From a checkpoint of a small mixture-of-experts model trained on Wikipedia.
Experts: 128 experts in each of 9 layers, 4 picks a token, a softmax router.
Training: a variant of SOAP for the experts, 372M tokens, 5678 steps.
Below are experts of layer 2 (counted from 0) of a mixture-of-experts language model. Rows are named router (the router's row for the expert), down (a neuron's output weights, with its number) and show model dimensions 0-127. Each number is 200 + 30 x the weight over its row's rms, rounded and kept within 0 to 999.
After each expert's rows: a language model's description of what the expert responds to. This comes from a sample of Wikipedia text that the model never trained on.

# expert 6
router,198,202,221,217,210,192,148,186,183,116,171,221,220,163,203,173,169,206,250,215,186,205,214,185,133,236,222,176,163,236,226,149,174,207,212,210,172,197,223,226,226,223,266,195,178,218,173,235,188,197,192,222,198,204,181,156,195,205,195,278,216,199,161,192,251,194,211,238,197,196,241,219,208,167,163,214,238,154,250,240,199,210,195,221,173,221,144,245,209,259,218,178,260,182,195,184,210,136,208,175,175,191,231,185,144,218,159,236,139,214,212,217,166,171,209,224,217,201,214,232,224,189,145,157,225,200,218,173
down1,235,222,216,195,211,203,149,174,210,242,188,241,167,150,167,148,181,158,200,153,248,225,230,179,181,224,250,194,206,187,203,220,195,185,198,159,174,201,159,175,137,148,202,185,161,200,207,151,193,202,175,219,178,174,189,181,186,175,176,193,233,216,158,165,279,171,151,237,189,195,150,214,193,216,217,253,240,217,230,173,194,253,221,217,194,251,146,237,158,159,183,228,241,207,220,214,189,235,228,187,198,179,215,172,159,218,236,224,230,177,229,203,256,201,226,211,245,205,194,264,186,198,185,242,204,218,222,173
down2,236,212,255,175,189,186,244,203,204,174,187,131,206,201,209,200,237,207,220,174,196,188,237,211,204,204,196,215,178,141,243,187,173,153,154,222,222,196,190,236,210,175,197,181,193,192,190,207,212,208,226,190,175,239,275,205,192,237,195,219,202,200,238,233,183,200,171,269,207,171,198,143,199,229,219,167,137,87,235,212,214,177,174,247,205,205,242,222,221,203,176,201,228,249,231,223,177,197,184,203,228,151,197,213,208,206,220,169,132,209,264,168,168,181,140,206,195,207,193,182,146,229,196,167,201,216,183,234
down3,222,248,225,194,193,192,180,215,206,226,216,218,220,260,202,219,220,208,219,179,181,184,231,198,276,184,236,188,191,181,187,207,227,254,179,231,180,225,220,154,215,186,162,246,240,166,201,222,198,210,199,196,186,247,212,174,205,231,188,192,236,221,206,199,244,229,220,126,198,285,198,171,102,217,220,254,239,239,204,209,189,194,201,185,233,225,222,229,197,230,197,222,230,191,159,205,228,141,308,203,202,206,194,219,235,219,193,211,212,223,223,217,241,182,177,201,229,218,214,255,255,180,227,193,213,182,190,200
down4,225,186,163,213,220,153,235,226,198,226,219,179,160,271,205,183,174,146,199,181,215,212,206,196,227,249,182,216,200,207,193,199,185,234,216,240,155,212,203,187,189,250,216,231,169,139,177,229,216,204,200,230,191,176,215,202,200,205,148,198,172,247,210,178,206,188,213,153,184,235,190,213,235,166,234,231,150,215,206,183,210,161,159,166,157,189,173,265,258,188,223,242,158,218,184,230,157,226,196,153,144,230,217,207,216,201,196,161,189,160,161,250,209,188,199,211,188,244,208,144,192,251,251,132,224,240,173,187
down5,193,146,196,249,195,230,205,160,265,199,192,222,215,193,249,163,227,186,213,211,261,213,180,239,118,215,180,187,193,181,207,199,152,204,221,182,172,177,201,194,174,168,214,216,214,226,198,161,280,191,155,245,192,235,204,201,154,181,203,244,163,206,214,194,232,195,243,203,150,210,213,185,228,164,208,168,216,217,176,243,148,209,167,221,217,210,143,199,183,194,246,173,190,215,191,209,213,168,198,205,165,244,217,146,187,180,145,241,181,204,219,225,194,178,172,219,205,201,126,197,164,282,209,164,187,225,185,168
down6,188,130,248,201,193,234,242,227,206,224,211,138,203,218,166,176,221,214,204,190,170,234,184,186,226,208,192,174,207,187,199,180,150,158,184,191,147,245,149,222,181,166,180,181,194,278,192,199,201,229,203,169,222,231,216,164,225,173,175,150,156,239,168,211,202,156,216,202,183,221,165,190,190,180,193,174,263,202,147,233,215,190,143,147,152,245,221,226,203,161,210,222,166,176,168,174,211,237,148,195,193,167,187,237,229,209,264,225,196,137,205,181,182,175,176,217,209,209,240,167,194,170,193,240,194,160,188,174
down7,164,158,190,250,225,252,198,150,246,189,231,195,272,179,184,186,198,206,217,168,181,183,226,206,159,197,119,214,217,242,165,195,225,214,216,157,239,231,155,194,207,196,149,206,172,176,200,187,210,193,177,158,205,178,243,168,259,160,209,190,215,219,229,239,188,184,182,180,145,206,226,181,173,206,183,158,172,208,187,169,196,194,245,199,239,203,212,202,239,171,189,215,176,228,200,174,255,149,199,271,249,159,223,190,179,221,210,233,251,201,171,202,169,166,169,212,186,174,222,245,186,226,267,210,192,159,173,201
down8,222,235,187,273,209,225,175,229,157,176,174,183,178,206,161,153,216,219,179,224,210,188,256,198,258,237,191,154,215,188,241,164,158,194,147,201,223,188,206,201,231,218,197,183,164,197,219,213,197,179,209,216,203,230,206,175,231,215,221,214,223,189,178,193,204,167,182,213,242,211,218,159,193,220,201,211,207,174,164,216,205,203,240,167,125,169,220,198,108,200,240,172,189,268,283,211,191,200,265,217,217,204,217,202,244,203,189,150,143,231,223,188,180,201,243,217,229,140,197,136,177,204,181,220,209,191,222,213
It responds to: Opening pieces of first names and surnames in German, Scandinavian or French name lists and tables, such as Fran(ke), Ann-Christin, And(elén).

# expert 8
router,175,183,215,191,225,203,273,188,218,187,191,193,221,145,243,163,158,189,168,190,202,209,237,132,174,159,186,185,243,223,208,180,165,201,179,195,162,273,217,223,185,216,246,207,187,222,235,190,207,191,196,228,229,182,208,226,222,197,221,164,191,233,159,230,194,227,221,166,156,169,266,175,228,222,267,206,156,241,169,203,219,169,191,164,188,222,242,180,198,228,207,234,210,148,178,217,175,171,222,232,168,189,163,137,244,203,206,195,226,176,186,190,178,199,295,218,234,186,230,222,203,176,261,214,232,195,197,222
down0,164,238,186,210,223,200,193,274,192,206,224,192,125,194,189,185,180,210,236,203,146,185,219,193,260,143,170,178,232,215,191,175,210,234,202,203,163,227,156,189,198,216,166,205,159,146,175,246,187,230,199,156,214,218,175,244,222,192,200,141,192,183,200,234,200,209,244,223,161,172,193,144,254,190,222,253,249,198,180,126,148,202,161,182,222,207,211,182,193,193,227,224,231,179,152,185,174,215,184,185,218,225,234,239,228,193,183,171,186,191,217,203,197,139,150,197,183,158,228,182,196,188,204,180,218,215,176,126
down1,225,222,187,164,240,137,187,230,212,164,202,260,205,166,205,214,238,188,213,205,192,171,164,197,192,191,175,197,221,209,271,241,236,201,238,192,177,181,238,251,189,177,220,223,208,200,202,233,175,176,203,194,188,175,208,186,201,150,180,198,196,165,186,153,145,116,177,283,161,173,204,215,154,212,166,194,210,215,243,219,193,144,203,212,164,249,220,194,148,240,236,176,200,162,181,177,225,169,161,207,189,224,239,166,199,209,193,214,215,195,175,237,257,205,163,192,183,157,145,181,175,244,228,192,173,189,149,198
down2,210,195,172,216,154,182,184,164,184,175,144,165,271,220,270,210,217,254,177,153,248,241,193,160,216,163,245,186,163,257,180,214,219,209,168,159,197,223,210,174,165,166,230,175,257,182,216,198,209,230,162,188,180,199,234,185,182,164,252,224,236,212,200,213,188,185,186,235,221,218,194,203,193,219,200,184,185,198,235,222,220,226,148,171,254,176,257,221,224,167,258,181,211,287,207,164,156,173,211,221,184,240,210,208,222,204,191,147,206,228,215,190,189,218,250,225,203,202,182,203,194,249,215,156,187,180,191,220
down3,170,204,226,185,168,209,206,203,159,201,199,286,205,149,219,209,187,157,234,188,240,178,213,174,184,169,226,200,183,213,224,145,172,218,201,249,166,201,176,205,200,188,174,181,217,181,182,227,228,229,230,206,232,205,221,250,226,260,276,160,206,217,198,218,213,179,184,235,171,162,148,162,215,227,185,199,218,188,173,206,175,200,202,174,217,160,165,257,181,247,226,157,169,183,160,168,231,279,207,169,128,197,193,162,224,211,199,203,235,219,115,192,201,169,207,230,245,190,195,227,223,193,212,212,215,174,244,221
down4,226,143,186,247,214,204,247,171,233,133,247,186,219,218,235,176,186,182,228,182,176,185,228,185,227,249,256,197,170,162,184,188,185,186,257,236,171,210,197,187,216,149,188,194,222,204,190,166,211,188,273,235,144,221,244,213,182,186,200,172,161,211,216,209,177,172,229,195,179,180,219,221,235,176,210,243,173,228,216,214,174,165,215,150,278,165,173,191,220,180,148,205,219,185,185,165,221,252,225,197,160,228,189,178,203,227,149,219,247,184,205,230,200,180,158,225,266,223,173,218,169,210,194,159,177,165,212,171
down5,210,239,239,161,157,207,229,220,168,214,220,215,192,184,176,238,230,150,189,194,212,226,244,185,180,205,166,231,155,132,219,206,216,193,237,228,206,210,165,157,169,188,214,205,237,298,126,265,179,231,209,241,201,222,214,193,234,211,217,213,215,166,193,165,148,242,170,169,162,199,203,204,193,159,235,157,238,157,185,214,172,186,209,177,191,227,190,218,239,264,218,242,188,204,188,213,220,224,236,235,242,217,192,246,194,208,140,207,191,201,259,185,171,207,174,146,220,175,229,177,190,213,200,204,197,232,217,202
down6,213,199,132,177,227,206,152,170,213,233,191,224,231,163,200,204,210,238,128,231,192,180,186,188,133,221,170,172,250,209,167,168,184,226,260,210,200,134,242,225,166,154,215,215,209,176,211,196,233,176,155,174,175,218,259,240,239,207,254,196,227,196,176,241,219,192,218,210,170,202,147,221,192,174,231,215,184,179,200,219,169,242,138,152,214,186,183,238,188,174,208,194,203,154,224,191,223,234,172,229,161,198,139,264,178,201,160,186,202,260,185,206,204,222,184,221,153,226,230,187,203,202,181,188,181,189,199,178
down7,240,184,185,212,122,199,163,145,192,131,185,184,93,237,215,198,145,175,240,183,209,145,222,177,261,176,196,217,215,215,259,235,215,167,248,179,200,175,178,207,178,223,182,187,202,202,175,203,174,221,182,184,182,198,171,167,201,203,155,222,177,170,192,232,182,188,190,183,190,236,173,159,184,213,166,199,250,184,213,244,217,220,168,216,173,161,195,173,223,179,189,160,181,186,192,198,192,197,206,167,230,152,203,246,213,148,210,245,174,221,165,179,211,179,180,155,153,246,237,181,151,219,174,194,176,184,163,214
It responds to: Short subword fragments inside or starting longer words, such as mar in submarine, ub, ut in utilize, emb, invol.

# expert 9
router,188,247,138,151,204,222,249,258,217,206,201,233,173,167,213,179,236,195,220,223,229,225,177,189,219,252,202,221,240,187,148,260,244,239,186,265,198,198,195,124,203,151,214,184,208,169,207,202,213,202,204,138,168,221,232,228,206,234,160,209,221,217,158,234,177,187,196,133,195,184,172,158,175,181,251,180,208,247,229,235,225,165,193,194,202,162,225,234,224,197,197,227,215,182,134,187,194,206,171,231,195,218,163,199,213,211,159,223,228,234,166,197,189,223,185,196,210,218,165,206,210,197,249,189,187,273,186,231
down2,180,223,195,184,241,206,228,196,160,200,195,212,230,217,253,159,228,231,196,219,216,200,186,178,200,208,227,217,189,236,148,185,163,188,177,176,232,267,218,177,207,239,205,228,207,278,177,238,241,160,207,241,178,163,214,163,189,142,149,150,147,229,156,182,192,200,177,201,183,248,179,187,237,186,183,178,206,205,224,184,190,183,179,199,247,226,202,162,224,185,189,200,191,204,207,169,135,172,164,199,166,284,194,236,217,200,197,169,142,189,251,168,215,178,164,243,153,232,210,196,246,186,179,212,153,159,201,171
down3,227,161,269,203,190,191,175,165,179,160,187,212,195,179,241,220,189,229,204,212,215,247,212,158,221,201,176,221,253,246,191,201,242,157,224,209,194,177,180,178,208,156,252,259,221,233,210,185,220,150,229,173,177,175,217,165,191,266,157,171,200,136,184,182,195,163,196,232,252,186,185,247,268,241,205,198,224,162,172,153,225,214,221,205,184,221,191,141,194,228,186,205,201,203,217,209,196,180,201,165,178,193,168,228,177,151,186,185,162,145,140,211,221,200,197,184,205,190,251,225,254,157,225,205,185,232,161,169
down4,191,171,247,202,246,194,190,187,195,204,191,206,143,247,226,221,237,207,185,172,246,177,169,201,223,237,194,173,230,213,199,121,248,189,215,231,249,224,160,196,183,201,217,229,157,197,218,180,199,206,202,173,154,232,207,163,202,157,171,164,190,155,148,189,225,205,190,203,231,212,174,189,164,132,234,258,183,184,197,193,238,212,142,129,222,213,202,192,197,186,180,272,206,191,219,178,220,258,146,228,228,226,260,228,175,179,226,248,219,196,168,207,170,195,187,201,171,126,239,204,190,205,187,199,231,197,193,190
down5,214,225,137,193,206,188,177,172,196,185,188,230,227,220,217,200,149,196,176,191,164,235,230,208,203,249,204,225,225,247,148,181,199,131,194,198,225,150,186,216,198,220,215,251,248,214,204,242,219,192,207,199,221,275,237,222,230,173,209,274,199,234,135,175,229,210,142,234,189,189,150,182,221,152,238,206,187,186,234,190,214,197,184,180,172,188,183,171,195,215,186,219,244,191,249,154,214,180,255,182,241,264,221,203,190,232,192,159,186,204,179,229,190,201,225,201,178,239,168,220,206,201,180,236,192,114,222,196
down6,200,252,200,216,163,141,208,153,174,207,232,179,136,136,171,208,180,176,145,210,220,191,191,241,190,202,199,208,175,191,166,244,221,217,188,249,235,162,229,265,241,165,182,195,203,188,198,208,190,124,195,217,191,187,207,213,192,207,154,233,218,222,170,184,199,212,230,177,222,204,154,170,195,205,99,230,188,244,167,249,233,200,171,224,179,183,179,219,234,240,244,217,168,234,196,206,215,203,147,219,199,191,171,250,185,212,181,183,209,150,230,207,179,236,201,171,242,191,188,151,195,197,194,218,227,261,178,201
down7,224,224,118,186,214,212,216,177,236,187,154,182,164,192,207,172,191,213,217,194,233,205,178,177,233,155,153,241,179,166,221,185,153,196,243,277,202,213,166,176,186,191,238,206,227,178,230,158,206,214,135,211,149,190,188,191,245,136,216,244,201,148,189,192,184,205,191,206,208,179,212,190,238,209,159,242,252,192,219,225,197,182,181,161,153,241,251,235,169,194,226,207,169,252,240,210,199,221,240,186,201,173,181,240,166,184,229,207,187,171,226,194,234,222,151,145,153,218,200,175,180,224,206,237,187,202,160,239
down8,227,261,166,187,210,176,230,199,241,214,226,212,154,196,232,190,154,194,227,165,164,228,139,195,202,189,249,183,246,197,216,239,204,219,166,198,205,182,256,177,182,183,172,187,199,222,155,187,169,194,197,217,182,199,246,140,258,153,237,182,209,249,241,224,185,179,199,174,223,191,192,192,184,171,185,236,206,209,180,234,226,259,147,233,209,129,222,236,196,194,227,215,189,201,214,211,165,214,236,163,201,161,181,194,192,171,203,158,187,224,121,223,227,201,252,183,215,200,182,241,238,261,229,170,139,213,194,220
down9,217,200,165,221,142,198,212,218,208,188,185,238,173,244,200,161,158,193,207,223,198,229,151,181,195,206,228,130,190,215,213,159,208,205,240,227,191,176,230,226,215,182,224,192,248,227,155,213,139,218,149,207,216,184,202,150,249,285,192,158,127,168,162,217,209,225,200,204,165,221,209,181,218,164,262,176,203,233,210,220,213,153,185,214,205,179,220,179,167,160,165,178,218,241,193,202,187,167,221,191,194,167,221,194,171,196,190,145,195,165,124,223,196,201,258,184,206,177,223,197,182,159,153,247,209,177,200,166
It responds to: Opening pieces of proper names, especially surname and place prefixes like Mc, O', Mac, San, La, often in sports tables.

# expert 43
router,183,160,227,203,237,195,216,215,164,163,193,182,181,203,238,262,217,239,187,246,199,178,164,215,161,241,170,180,192,164,183,160,205,182,173,212,233,234,222,173,143,219,185,164,138,238,213,173,198,198,164,223,215,221,204,220,195,188,225,204,191,200,244,217,177,237,218,236,231,223,239,203,179,229,202,224,215,215,193,158,222,202,172,192,226,159,243,163,223,168,198,234,156,177,205,200,266,211,194,172,191,260,140,251,232,208,258,177,205,223,175,227,225,177,222,251,173,183,256,247,240,185,202,253,201,137,222,161
down0,213,206,165,199,193,229,235,202,219,242,230,214,242,206,209,221,229,161,218,217,174,188,223,175,213,268,213,180,220,121,179,230,189,213,219,169,219,229,246,184,194,183,220,224,169,171,260,169,172,192,181,199,182,150,233,140,161,171,184,208,191,196,141,221,174,163,172,172,213,145,196,188,160,164,162,233,200,236,206,186,197,254,199,184,205,202,162,199,207,235,220,217,182,222,145,177,142,189,176,204,190,231,198,198,147,200,198,169,262,273,222,220,186,167,198,189,204,232,167,279,261,190,195,215,200,226,217,173
down1,179,200,163,231,149,221,217,206,230,228,231,200,112,164,232,165,212,196,155,217,173,233,216,167,231,189,227,243,238,230,181,183,187,208,206,196,174,218,179,183,231,219,175,214,201,195,211,183,226,206,178,271,153,267,206,262,214,216,209,209,228,211,171,215,264,206,152,217,224,159,148,182,223,219,212,255,227,189,180,197,209,212,211,199,229,193,184,208,173,250,256,225,184,235,221,236,181,202,249,173,217,197,254,154,223,170,196,247,260,161,237,151,230,217,222,185,228,226,180,158,197,201,189,194,195,237,175,218
down2,171,175,219,222,188,143,219,204,153,110,200,128,181,258,190,191,220,247,203,270,189,189,224,219,196,216,237,214,186,151,237,165,222,248,220,150,202,179,187,227,204,225,155,232,221,195,196,197,233,235,223,179,221,182,223,197,218,183,221,177,265,188,212,160,166,220,196,207,212,177,185,205,220,245,169,238,140,203,200,216,213,182,200,178,118,151,254,187,179,214,215,222,224,194,162,184,217,213,162,201,205,169,196,230,223,194,233,200,182,203,247,179,228,226,172,259,144,151,230,201,183,178,220,213,204,213,199,186
down3,183,210,134,170,204,200,196,194,218,138,219,173,138,209,184,209,244,169,199,256,214,213,242,162,205,213,221,219,232,183,174,190,184,181,226,206,172,189,142,195,258,238,193,204,164,176,187,220,138,179,181,153,194,212,203,213,201,235,212,206,250,257,229,232,205,214,194,229,192,199,207,159,227,183,232,172,267,147,180,218,186,152,198,225,192,164,193,163,248,217,221,129,210,210,237,175,157,196,173,202,190,168,207,264,148,159,168,186,168,232,218,186,201,193,152,181,246,194,196,188,187,164,249,197,194,211,171,153
down4,194,225,175,196,210,178,211,182,240,173,222,217,212,231,196,199,210,206,181,190,235,204,206,137,258,206,183,182,242,178,188,158,210,164,244,157,167,173,193,215,189,199,190,164,184,262,200,213,184,172,142,194,228,149,211,262,176,249,229,189,247,168,199,185,272,204,224,158,204,171,215,210,176,167,236,187,207,152,170,192,228,174,178,199,203,217,174,172,116,150,223,231,201,196,213,258,125,220,171,228,206,156,222,165,230,214,223,217,214,219,196,231,161,249,170,217,219,221,247,230,214,187,204,231,250,206,167,198
down5,184,188,179,232,199,192,197,212,200,169,239,168,141,127,154,226,159,202,220,192,227,184,243,194,198,229,191,128,199,187,253,196,211,201,173,199,219,166,188,233,223,187,187,150,203,233,180,204,189,202,204,170,206,168,157,250,188,193,192,168,244,198,220,180,213,185,236,221,187,226,208,214,160,170,225,240,192,143,214,226,152,228,204,182,155,198,202,192,142,203,233,147,192,170,210,247,208,204,226,209,225,164,180,252,205,200,229,194,199,228,190,190,200,258,219,170,216,111,233,242,251,210,210,178,154,149,180,131
down6,230,199,149,202,194,266,186,207,246,178,207,198,131,206,204,187,187,177,165,165,152,168,218,178,182,183,230,219,220,197,201,240,232,210,188,210,197,184,247,229,210,162,233,193,206,158,200,190,161,227,212,209,208,222,224,165,199,213,192,179,200,134,174,195,193,167,207,154,167,217,232,171,198,213,161,167,213,197,230,216,271,135,234,198,203,138,192,235,192,258,149,204,171,168,236,136,124,201,239,214,213,155,230,187,222,220,191,199,243,237,165,162,190,201,176,248,196,217,164,188,170,185,196,236,203,170,141,196
down7,173,204,158,162,161,169,150,207,168,198,180,195,171,189,227,183,212,188,241,228,190,190,210,242,185,114,210,247,203,186,214,176,227,158,148,154,160,242,206,199,198,181,198,215,212,175,169,246,177,166,193,181,187,183,224,181,230,163,188,223,215,221,216,176,232,179,190,154,191,198,164,197,213,184,129,158,247,197,230,183,204,204,239,187,189,178,205,165,200,215,252,138,213,201,232,226,159,193,147,253,141,226,142,125,185,214,184,204,167,150,182,181,171,183,209,222,189,174,233,257,189,194,212,176,197,202,189,253
It responds to: Content-word stems in narratives and music writing before suffixes or of/to, such as look, love, drum, guitar, jumps, elaborated.

# expert 33
router,213,228,178,222,221,199,219,184,268,179,169,216,210,251,213,185,204,218,149,184,208,230,239,153,229,247,196,218,198,208,158,193,202,221,198,269,149,224,157,222,239,208,173,143,225,179,183,244,182,193,147,222,227,179,201,162,202,227,187,197,222,255,160,181,200,153,210,163,236,222,202,175,215,151,232,187,216,208,267,191,195,220,164,230,222,160,193,232,232,155,180,198,253,209,245,195,254,207,215,195,196,189,222,213,154,194,215,230,220,207,220,230,253,192,191,215,132,217,175,223,232,216,216,166,167,265,226,238
down0,238,160,249,200,189,207,196,199,215,244,168,214,192,178,241,202,223,186,206,209,186,189,176,235,151,241,138,186,231,201,182,177,203,175,178,187,224,182,185,168,220,228,188,218,234,215,207,204,165,217,173,187,155,250,212,163,202,217,236,153,232,134,196,198,199,199,207,192,151,220,191,172,245,168,239,256,141,258,165,198,197,229,175,141,159,245,200,167,199,210,182,229,165,163,166,161,137,237,242,178,241,217,233,209,181,201,209,172,238,210,163,160,202,199,157,158,222,169,260,151,215,194,216,189,198,158,193,170
down1,159,215,235,216,181,228,242,196,199,183,149,206,220,231,221,187,254,183,208,226,175,185,202,202,168,181,246,238,201,214,248,217,159,225,209,257,196,212,275,265,201,154,151,235,165,184,206,120,298,217,192,228,208,188,212,197,241,179,194,230,156,194,215,181,208,155,184,224,203,153,190,252,211,211,180,174,236,226,196,215,256,191,192,160,171,227,222,169,182,215,186,203,192,193,216,208,168,208,214,225,218,208,197,231,227,207,196,165,223,187,194,194,185,255,255,174,179,183,163,219,178,228,239,239,146,197,237,225
down2,194,253,195,168,213,239,224,193,210,204,167,206,193,208,172,235,166,190,195,219,226,202,185,159,287,202,223,203,190,269,188,249,256,219,193,233,198,214,156,174,215,204,153,267,191,201,167,211,165,237,169,231,220,205,234,181,195,180,244,216,181,236,265,209,134,201,173,193,211,231,165,279,206,164,221,265,210,191,203,157,171,199,233,213,190,209,195,209,196,211,196,220,223,204,177,176,193,184,231,140,217,216,186,220,160,165,182,193,197,224,232,225,250,159,189,206,186,227,153,188,180,175,147,260,236,228,193,186
down3,235,180,181,235,207,217,168,182,214,148,195,206,194,165,196,162,200,180,206,251,176,211,194,231,150,208,183,232,122,180,221,143,245,146,254,164,208,211,144,179,189,180,224,234,215,215,182,225,187,241,205,144,221,216,180,216,203,201,248,235,181,226,170,162,195,180,243,112,179,219,178,140,241,225,158,190,220,158,178,183,140,121,218,226,199,192,211,176,232,179,199,168,256,221,203,178,211,211,209,206,226,231,186,197,187,208,140,207,149,167,178,219,232,174,197,206,222,198,204,198,188,175,207,175,210,229,205,220
down4,170,228,171,220,216,213,214,196,201,188,200,133,190,208,199,215,162,240,263,207,211,220,174,177,255,183,201,232,165,217,216,208,228,198,200,228,203,262,228,170,209,180,202,187,143,169,236,195,175,216,239,170,183,178,182,163,216,157,183,259,221,189,149,163,174,241,208,249,172,178,188,235,254,196,220,190,190,199,217,215,204,223,175,147,220,247,150,211,203,200,157,182,260,233,179,232,187,250,220,167,185,191,182,198,204,242,222,232,124,153,197,177,192,185,204,245,165,171,219,221,238,195,236,212,279,155,200,216
down5,181,180,163,245,205,217,198,193,235,181,198,191,148,207,208,232,113,218,200,162,216,194,189,206,171,162,192,131,206,205,219,187,240,272,217,170,224,216,225,228,172,134,165,168,179,223,205,176,164,231,175,256,139,202,209,168,229,249,237,185,228,148,210,200,200,213,226,238,165,166,211,162,183,208,197,257,203,197,194,207,169,195,193,235,228,212,217,224,187,255,138,180,195,216,239,205,121,251,138,203,203,201,198,225,223,188,186,184,189,219,210,235,230,217,265,181,203,219,197,176,204,168,186,222,190,219,199,232
down6,176,193,172,235,108,205,176,202,198,169,147,201,131,203,214,128,197,227,178,224,179,259,213,191,147,214,226,166,207,231,196,163,169,210,211,240,225,235,208,207,229,201,202,188,161,171,184,206,200,194,203,199,173,221,225,145,190,186,179,207,231,157,254,225,183,214,208,175,175,170,200,158,201,140,239,154,202,243,216,237,219,212,163,257,169,167,200,150,197,225,219,196,181,228,196,212,220,186,236,212,213,181,231,217,176,153,188,250,149,222,180,184,173,202,229,243,162,245,216,195,190,172,136,183,160,194,164,190
down7,211,204,188,182,98,173,221,176,147,244,168,185,155,196,205,216,195,185,185,217,156,198,171,225,173,178,196,229,250,190,244,191,218,125,216,158,138,232,200,180,181,215,205,195,177,204,176,224,187,184,197,181,219,170,186,237,134,180,215,185,207,195,174,149,206,189,212,155,261,230,167,195,203,228,221,187,228,178,243,228,150,197,240,222,209,159,182,145,216,193,222,194,201,242,215,171,200,137,257,227,231,211,201,223,190,217,186,172,257,198,256,175,220,240,224,196,165,165,229,157,175,215,193,202,214,159,204,177
It responds to: Nobiliary particles de, De, di, d' inside personal names, plus month abbreviations and name fragments in tables and genealogies.

# expert 15
router,191,208,150,150,202,185,207,179,234,207,181,232,204,169,184,208,207,175,199,114,217,204,205,156,204,231,230,220,215,209,185,226,152,203,204,196,201,170,243,233,186,215,203,205,204,169,130,248,195,207,186,201,200,217,240,190,182,237,208,211,206,205,155,248,195,202,228,218,217,173,184,215,156,180,213,212,190,184,211,222,211,318,176,163,210,170,167,271,261,203,125,215,213,219,202,246,242,190,139,220,176,180,188,171,175,196,170,201,262,229,198,166,219,187,210,176,180,177,231,251,185,224,241,170,227,218,166,214
down1,203,210,241,225,231,213,197,178,203,176,208,222,237,172,132,214,146,186,206,172,202,198,175,213,156,174,200,188,199,238,153,224,186,189,242,185,216,214,244,218,207,243,167,191,284,193,235,278,160,218,241,157,161,203,212,143,202,216,197,171,170,203,232,195,226,238,184,210,192,202,193,220,168,217,162,200,167,159,152,163,193,215,233,175,186,177,210,201,189,246,158,232,148,215,226,173,220,204,215,241,218,177,222,165,155,159,187,214,214,220,258,180,230,160,283,167,176,235,173,251,188,198,203,190,173,219,176,192
down2,227,228,196,213,210,210,249,214,136,167,214,189,231,192,156,191,178,232,191,204,170,228,152,241,156,182,196,221,251,207,166,206,216,164,179,197,236,195,212,208,262,162,122,260,239,236,214,197,220,171,171,151,208,209,163,205,214,231,215,223,210,172,217,140,198,198,157,188,231,226,190,227,211,215,199,172,157,183,210,150,178,132,160,252,175,205,182,169,215,184,219,153,214,224,168,161,210,169,236,165,191,196,213,177,204,196,175,194,242,189,265,175,165,216,244,171,197,208,216,171,187,195,195,229,198,117,180,223
down3,170,205,180,181,237,232,212,185,179,166,164,201,165,164,162,175,211,253,205,231,212,201,232,211,212,179,246,200,176,143,198,132,200,176,210,201,206,172,182,214,157,183,231,208,127,214,233,206,184,195,196,202,226,180,195,235,164,165,196,200,193,205,187,200,164,188,233,237,156,218,171,272,249,234,189,160,178,207,253,195,215,253,179,203,205,224,220,207,252,227,226,194,196,214,184,193,146,175,224,212,183,202,206,239,255,232,246,206,167,173,208,248,232,111,147,216,151,203,234,172,150,163,209,162,197,202,184,169
down4,226,224,206,187,209,196,234,255,216,253,238,205,245,234,245,208,203,209,214,164,174,220,211,189,186,185,189,218,193,193,179,143,131,251,188,229,207,246,216,184,216,188,178,218,196,167,251,184,193,290,216,223,178,217,172,150,170,213,154,185,180,211,235,215,189,244,143,248,202,234,190,165,219,167,229,214,211,218,191,184,190,246,204,207,186,241,223,192,167,203,170,145,181,206,184,234,229,186,164,187,192,279,198,252,232,216,233,217,149,210,233,151,193,197,247,220,158,186,214,169,193,161,213,205,172,228,220,252
down5,203,188,212,170,199,180,221,188,203,275,165,221,144,147,212,203,198,168,226,183,210,209,265,220,170,196,220,166,237,218,190,203,190,229,191,184,257,208,209,227,235,223,243,192,252,167,223,200,212,222,207,133,230,216,161,195,213,221,188,139,223,228,189,173,213,204,210,184,197,111,154,166,244,211,184,193,226,197,184,182,220,175,181,181,171,208,165,164,245,194,167,194,217,180,164,275,190,133,237,145,175,229,229,230,163,228,169,242,182,172,207,202,204,233,203,210,232,185,173,186,224,153,255,179,214,202,180,228
down6,154,224,229,205,173,180,235,162,175,157,225,199,141,239,234,178,186,201,174,220,214,217,180,190,198,222,218,139,143,235,199,188,232,208,168,189,193,191,169,214,208,189,170,183,215,215,261,215,248,205,203,198,189,188,184,216,185,239,225,229,203,156,161,209,192,203,124,204,202,220,237,178,254,167,209,271,233,202,231,221,167,221,188,188,171,204,214,261,222,239,218,195,221,191,201,251,256,223,166,184,149,182,126,171,168,203,202,196,171,241,155,167,261,223,238,182,223,172,231,225,199,171,172,166,219,185,250,199
down7,220,258,198,154,218,234,221,215,173,233,159,235,216,170,193,167,234,262,201,220,182,205,181,186,202,191,234,183,180,214,185,198,255,178,200,218,257,173,200,228,218,180,215,233,261,128,187,203,174,159,152,229,181,172,180,210,217,207,216,222,169,203,236,214,160,200,215,223,214,178,180,241,154,171,204,182,206,184,153,200,225,272,205,208,190,214,234,198,235,223,219,180,217,225,181,189,221,232,212,190,241,245,196,211,224,113,163,204,237,159,171,214,214,193,246,126,215,191,218,250,154,195,164,183,245,240,160,206
down8,235,213,170,190,212,236,180,126,225,233,268,226,216,208,208,169,211,219,187,176,212,241,219,216,173,187,219,201,201,234,214,201,204,196,230,226,176,220,187,195,206,173,214,184,201,251,189,117,233,138,217,152,210,154,226,193,178,191,182,176,122,197,221,176,153,205,242,190,191,221,111,189,189,233,271,249,189,189,205,212,203,189,182,193,227,201,197,180,215,182,266,211,140,203,129,243,175,190,167,208,222,194,190,230,240,158,201,203,223,189,179,177,191,208,213,229,168,163,180,196,232,192,233,235,152,200,194,237
It responds to: Initial capital fragments starting names or words at line or list-item starts, such as Amb(ulance), Cl(ub), Mc, Ed, Re(id), often in UK election tables.